{"n_layer": 10, "d_expert": 32, "d_shared_expert": 64, "moe_layers": [2, 3, 4, 5, 6, 7, 8, 9], "vocab_size": 4096, "norm": "rmsnorm", "norm_eps": 1e-05, "optimizer": "muon", "beta1": 0.93}
Below are experts of layer 2 (counted from 0) of a mixture-of-experts language model. Rows are named router (the router's row for the expert), down (a neuron's output weights, with its number) and show model dimensions 0-95. Each number is 128 + 24 x the weight over its row's rms, rounded and kept within 0 to 255. Numbers have three digits each.
After each expert's rows: "comes before" lists some tokens at least twice as common just after its tokens as in all text. This comes from a sample of Wikipedia text that the model never trained on. Tokens count by the router's weight.

# expert 96
router:118147113119148116124147106136118116155136177140129131132126163133163136143141102076132102113107134122139104122106118168147093139140151138160154174132110141127158139114117129127122114162177133127143166100167153115104118063126158102148161093090148087114117117158132120115152077149145139066
down0:122116130145143145119129106100129086107151131094097109183116110091097085124115118127135160117098127060092146167127108155147147091163145149149115136132153131101119157115195125143114133145158143115104108137154168141128118134144136122134140124137091130180119107100147157083136135154135149159
down1:113155134129203124160117118135097113099113117137133154132126117100129116143141176165150106143092153194171129126125113117147086115128156136130100157090176116136155153125109110148139125161165134130119088142135089123131127171145112137144103139148173105134103100118163125113099145098116151116
down2:132156124108189117167133129149168128086096085165139131137162079109161137108117154137124137111141135113138126085111115170128131125112147110097140134111110135134077125105093160122116137130117158112072132121122097164115150105074091145113148148104101147103120136142176141120123127104140096118
down3:120077122181075138093120157124125147126137154142121179106099098130118137131139168149112117147143121099088105133130148143171151120144098112124077165126123147134144195168140150095159115130151142136141091127118142154117095083116128123116129116150132109133180132127111143107120132147109085119
down4:103148109147127177156131163115153164144135145167112153125086107114098119144139109098141163103106128131132131121157167117145112142123145124123142123109180125123163153139184121125140173146149113085154068132154142162111088134144134111131145131107100118167152147167151112161173147138126117110
down5:155107140083107164072168142123113115142123161106142063166119171127154161139077122077094129077124119117090118136127130112155124130116124109144144134115106119144151160122123090121115119144145147095088166121130127125106131116130121147138139090160147139105113120080135160151146154161143121123
down6:149091122130094114168127124136080154083143104130071130134117144108103102091106113119153122165083151165195153121086140133118165154100140165132136135142107087110131122117114114120112146109122117089157131118145104154141103158141097142127122137134131122140141110098141066115133098114108137105
comes before: " to", " by", " in", " the", " on", " that"

# expert 57
router:088149110136106118092111084152111137148106129127124146154133170146164136104129091108096114106105160125140127094127093106128142131156160120159167158142138119174156162119169116136137106158128148138165130113161126103147090107097127165118154125090145078123131114150139102108161082129112101099
down0:160104115095137144133172127148154131101127132115100136133157136144168170143104107122110109102135132108128138102148162117153111124099148137120144128137119172126136131077133117106173153083124142176126073130136166126110091151101174139124190131105136141163147136110121113103103176162142130152
down1:149136099125128141117146126125165109138155097140091117110138137107163105137116101168138088110092156154105169109114132101152129085118134153122108169115099131147088146104143183167171149131139164097138153120118099101151145098132125106137085102151137146106114083144169142150102102138141103113
down2:109143147117153099135157174134119132089126219087167117120173097120141125131106126123140120138120100103143106099126126137103110133098099142126120119126118155116164152064129094113136148151163109127144100120129114134135167176121132162166142147141110112145148129093174144141133110147154114138
down3:144161141117147140158081125141129100109113134146129112115138146136136165167133147118150105120097083113134090122135088109127120117139163113120056160098097123148095130155100132145100100065085144147125143129125135160131143151136154155175187144123167136119130106141153134143109154149138115143
down4:135108138122112154120151133153130161146079123112107143105133112144146127184147126100112082145088124163184129151118134151113144167118149155090163131090124109151146150124164140114082119138114139132141164092117102153106120126135160138161127116065117118081114122127135105097113157134100116165
down5:119118176138114166100137127161128151127104143109144173133100159135138093160143161124095114113181166145136151095110135133165110118129134154173092151131114130133113098145123152091094083171152132115131129105123113155119083137138107116085091096113118152112134138127103127136092141174106163124
down6:139127119145112087130136117159095100141150136104109118147127134164128121106143165109112124130178149134156109110115147150152175122101079102146120123111151162088097130096087136143142130114136134081150116121176084114136136119112126146147098126129106159179115116179164161120136081090130110112
comes before: " ", " —", " \"", " N", " T", " S"

# expert 60
router:116158107122123147112130090147112127152095122131133149137124183137155135153132116092127097106098137120132099127144105121125128126156157145144162166139138140188133186100175104131143124139133125126142147111175122126119097108117156144121192092124138081145146123100124100140159080136097134080
down0:112132114099144139149105132128137111148115124098121098151184157100167107092154130144165132144098175149137108144118119176134143166111120110108121115130131129121104099173114122149099165166142079105124124088132079139128174139107123117191099130120119149152132073109130125141111133118121159143
down1:143160115114159127155149092132136120117113150126135115103130145098077149116099165183081162155117134129157134108142154145121115107151133171125142108089097086111131096114148143092092136110125144115170142104133191135138109124148112119144141120076139150164110085170123119113147135131108143146
down2:140146135120112130102127083154054134115147130130154111124088129137128130089160128155127146075099131126140162149126147084113131113153115136160115111164125128068110141121156102100105134096117096135135088129152105146116110104084121153110102178125125130154135109154109133120146182113087136139
down3:136108134175158106122084119137133107078141140178111131116119145148158137147106135137112144100159149134151145112115163153149132140114104112098145104159136144108122113139116139118105097095162159094104100134105143159126106151167143157120087141134142142132096105199159165165153163095118115109
down4:090102123145130132118097121126162156068153160140123127087079139111134113143135127168133143111111134158112161112128150128101114118140161132116110119101100137143141168097144131144169129160114090144140119143170127130117153173164174131126105141131154120096153142180145161129114145120091123068
down5:086116138172116144062130108172104148133145134137133139108118147172098116109119128075117085118129142095156127171088113145114154130144103097138157127149158167113134108106140111159126118132141123173100118118127125134165126134137153100094164138101128152129088148118140116111095085143095158112
down6:134126122090139099122111136107155116132125135102121105131148119112115130166136167162149154130108126129143066159159103091101123112154139161102141169126109120134146157124182132098129105116145119164189089142116147116125095123193141103161166140129118136095168152137134127126122156148101164124
comes before: " ", " \"", " N", " A", " L", " S"

# expert 198
router:091159130133141147113117115175120135140117132141132155113134138131131104110125125075138106116134149129146163146109131163136099121126159143144137160133114126140155115133112151106143143156106109096155144113139138086155138109128184103117153083077162122125139072104153087103148106151105100049
down0:120103152069164109141116118132132172123153181146126094133124117087178138125118121117149113091144132083088154111129161131132153127125099165148161084104136147103153158164123086114124170135133144122130128133148194148098128122154114161142136136147154123119148149128149138126137160152124117096
down1:126148094101131104138141125143112134110156173101095103156145094148111156165122084094121141124137103128119117131118163131140137092114082121153132138101150058106098137077103116135066138080139132127103137109140152108111128120145124156128155186146153091129135087130126134118145102126125138109
down2:107111117140144142149142110124145096123122087116131082145120163150126148120144146156110150129126122110153158135153123108151146093145153143156090142137145161081148103150166155140120136158140145118161122105108125180145096063125103122117104137114136153142164076126064153136167148115162141114
down3:140124159099128119157161115127127130130150148146164142114091132121171142150036145100127113122118139108127147075135102119113143135188186167135108111102153099124119114117101117117099113131120115112112139154151144119122124111134112104122121114158159143134158108141127126131127203164125149100
down4:077116097073154153135125166133142162184092171139092120125160182124135107138121103150124101131156133139135121135141113151119140164129142134123111153167145108118107136112089146121137134142103068148114119167125138117085145172138160160143138112134164145145157149151129137159116102127111138154
down5:077158123117118142130087121108122159116136123143123120133135169093129097096102123151164081168159173118120110119149095098137109134114087136096126142153133144136078110135113119087147105141062145149138142133100138112153105122126122094165134088146129144135140097093135145127123159178128098139
down6:142151101137106105140107135140163128110131135175173112126128137150161089107108154167127114129125110144142108145121131109112138096108163101133173123153152143082091105161152161164145165150121110145134092154121163159161146094187090093119127106102120125144120107119124110076133142127132121157
comes before: ",", " of", " and", ".", " in", " were"

# expert 189
router:108146122128143160105116105169113128120150121125112137142077152112115121119165126105142090120111126124153159129144079153160114092135156141131140166115124084149130162133112173117104117149097165097158143109173099136154111120122165150119136141086126125152085070144117122117137087156095126089
down0:134126160081140118101116155182119103113099087088119157123130100129105143137135154131152124114092129099123101141171131149107144120157141129116090150115106107126117175095096075082159099117125121104158109176091132119114103159131169134090126127115139128178131157107157140128144132108126136123
down1:157146151162108143138072106095108125101148150126155142144127156116118113095144129136112119136138132125156132121116122137116139087154078149090191097136107158121146152160150161117103092120093148123105113187132127140141133136138117166151166092131114124133103094071138143119117111168122135088
down2:110166168137154145086140134131116133147144122115143143133135119154140105166126165144070130125133067158171144133093104170081103141137157124101144135147123145105104121123133172145112104124131125109140085147117124123126128148149131124136155096096092151125157167140154172081124108087126090121
down3:202119140091120117143142114118125130099064131133086117161114116115144169136122143088077105128143125151109137127105105126109156116118101139130143126104100141124117130159120098164148192123084109068128152140110129130144098115138084087129151126142129161129126110097119145105121158126146134111
down4:145132112088083133141093124121157120115168078124104181141101105136115113134176187164151131137090134134125107108101084119132109127127133098158095162118125159100123119124117112158176158107109104120152119132134136119180162137124109081157118117092110127140138109139127115090135129138091129128
down5:142177162113106105115123106157112130115123120144127105135095159101093162133107171134161083103110130084099131116087100097124103123183156119108109158138129180127098105152123114132131155107172136138142068129125142143109109101132103141114114113160146144138096119133117142120093151176116149117
down6:104151165146134122139127101110127090144105137137111128192075105115140101106143160106111150173157121083131108077111166161100136110098116120130103121141146161126139144140172153137135144147167119127142086131137170136153134151160147118119099115132135181145103136130111108134152181113134108117
comes before: " of", ",", " to", " in", ":", " and"

# expert 19
router:133131143134109135125102114167134097124103109112127186129117132152137099127086111112154096116107159108140130137133129100158082146132125171136107163109132110144133129117167100095131164130111130144141156045145122126089125089121126115132141131103136096123103111096163097125150072127095159089
down0:136098155119124097149143120076150132156155130106137120159162150084144110137085151105120112104099109066105146109096110130154157142132086119113114106160104131145087148142097149149135137111149156119107162100142150115158118102188130101086090117110128136129147139157157131125133171121124107132
down1:150102151099113115137119145128115090122083090111148091135165092112118112136108112129089140121138133140187081130115133103112103126183081140150132061152147112160161118137145124163104146115103137144138106116089123162125111114117167100121135147109154119107093145105118095152131142129125121088
down2:136081119118089112140095113155147122155106135104146085113123115133136102193151107124132165134112115104126116121160161155106148123140141194116144154119082144145151177150139128156111170093106143149113135141092135118128175134088112139145159135151111141115126146104118156114133147149154174146
down3:116158188176143128139080083142127154103131098147142145115142129154133112154144151115159137154092127114163125136124162116125115092126177131155117115160130135116130125173114108134154138144173125125153130164108143097116079113124123130122062115123111138118105101153132155105146080166145125102
down4:110107112118131123130140126131113182127116163155159112148132142135125144153103134093124131117137103116095134172170109145137080133132148118165114123110132065140131139123109076135130094146139134145150148115125137114099098137131136190104114138108120135144092173140089166171185106141139176111
down5:176144168132139127122149099132102100101109104180161137120140141151128169164115150120126123133146125093162141084150105125108083124115101167109143111156128126111172077160135128095099128132106155074146118120138110122127114129120135144123127127078114170172160151141130139117154101117080135121
down6:117145141148094093106124075161165132132105135133111144129116143125149098178170114173139127128116108059104116084102136149139142136156088116150142145111136157086114143124094132118137130106128093110174155168104065151154140098124121098120136139126156126112111172123139148127132115150135114133
comes before: "9", "8", "7", "6", "5", " -"

# expert 227
router:125155112165144118151109089117113142128107145145109144113135142142184117132148095090121125118139145114148111103129109176193068168111131177133108144125103112131164140119139123106095091151143130122179128092145136111090133105140171134155136108102154094127143122085132138143149112121137160103
down0:092138112177148140117093105153120177138134109083135119165132117131126117112127113126143134130112099130161140138128115142153114142135135137109090098182113137143106145105148164117141124154167116105089128137101103161109152139115135110090071130090121136161177121139145098141138149176063121137
down1:141156118187137141144135093125146158139104106140143173113106137144140133142163147129085116098108126167091093144084140097092126100108156139137153120140145132080129122120177115138127107141167147169133116128132125138191133173137136127106126100130106129108137139210141131125113130144121129108
down2:116149091138100164104105113099149136145137105098118097125121150166106113144168155122104176108126092131140155150136131112135114095142124146138155158140151102137152160115134140125162107111142168120086093072157136140122127090156136143121179104083141155117135131123125191088105159134140121128
down3:112104145168115136097150130137125132163109099141087107120163138135140140100107163154109116129143135146143085145114136088137141148134119105127121177152070113150143124110120146108156129157115154124146176085166175093177121132110107102117173084146129119114091151117153138147160144148111131153
down4:155157120107131171126123155128156113112116137146134122125110140103103125118170097174140129141151130176169137131117109111118165093144120070151156131113168156200127158134153153156171094128107150078128137131126129127112143124132102108123147110087156135151120145090120158116126094141093107139
down5:117135087134176122098138143157101133102156123096102106125126099120107159079101139134163092143163092110127138136148149161158085127147108099143131126105142143186126158095111131159164140153099126132145157149153130126166148111126162131112107149119152150187129109149105091132143134166128127110
down6:136132159112122123128114117169144169163124146127142118129109117153115139138090115110085104127185100153136096139087141146080136131080083104107158135155080151116123111135141105128131116124084141141139117136133124119203143109115116126099098133091176147143095128112128089126155131148108117155
comes before: " in", " to", " on", " by", " as", " at"

# expert 3
router:141137122141152185122111111149122109097088149173112153095120150137168133138123075089122061153116140121177133136138141170150142133115147134159132155134124125128148110096145120125107120132116109096135170094131095097138113142144201154156138104100116089128123127120133122113137125123095139091
down0:120131161082114120117128176113198151146152152165127100111140120131113103156142141126174147095157102089149116118107151125104073149083146111151137104139128105128141136084083131130112122139153148091129119159126143139120164120144146135128087102112108117102136141106083153113118138168125097121
down1:101089137123113120103143144114106151148107091094110152099165104093111080083164112125097099129138143132054118163130107120158133116159112114152142122106120136136120089149118116158136133145081126128098153157131159139158166134123096076129117114111126122136113147156128152118169122148094142160
down2:107102146128121169127091114138125077144072116111143122144131158148149135101101151145122127121167131107116149121143143143111163099110139113102119143167149138103162106122168149159108148126128120121137097118046145152107121136114172153151114152130110165117111152129098175172147094102113126142
down3:168124148142099105137139128132130074125108152160088107088129132155116155098194148126136158125166131121105145119125119135132120112167154120121148135130142094139109169166113141139115163119147181096130143125174095118140114126163150131083114132127146100160100126148083127113112144131102159080
down4:125141122144145141125123164162132170119079100119099099141167200154130121147082101102147132095090148128118136124112129103120132188164134097112085123171171153121121121086131132119120142101113116117150140123126111114104141137142156152171110156109124141126171147119160102136152150152154125132
down5:139148113133111126124115161134149116117147117116100126088128149104131134158160120069155103123131130090157143130105152065119175144114136095101154118125163098153106116128124076145161101128097171106103135136175153105139140095140118149119136130184160104165116159114123127133134080137111107126
down6:123107120128129106138126128116140140174106106144142154121142129109159080087126081107135126080161118138120083116081089141122148161120145090110121135121179118100137160177147093110110133118138101129139127172126133169151125183091127105130102086100119129110139089162157108126147121127139132116
comes before: " of", " in", ",", " and", " to", " a"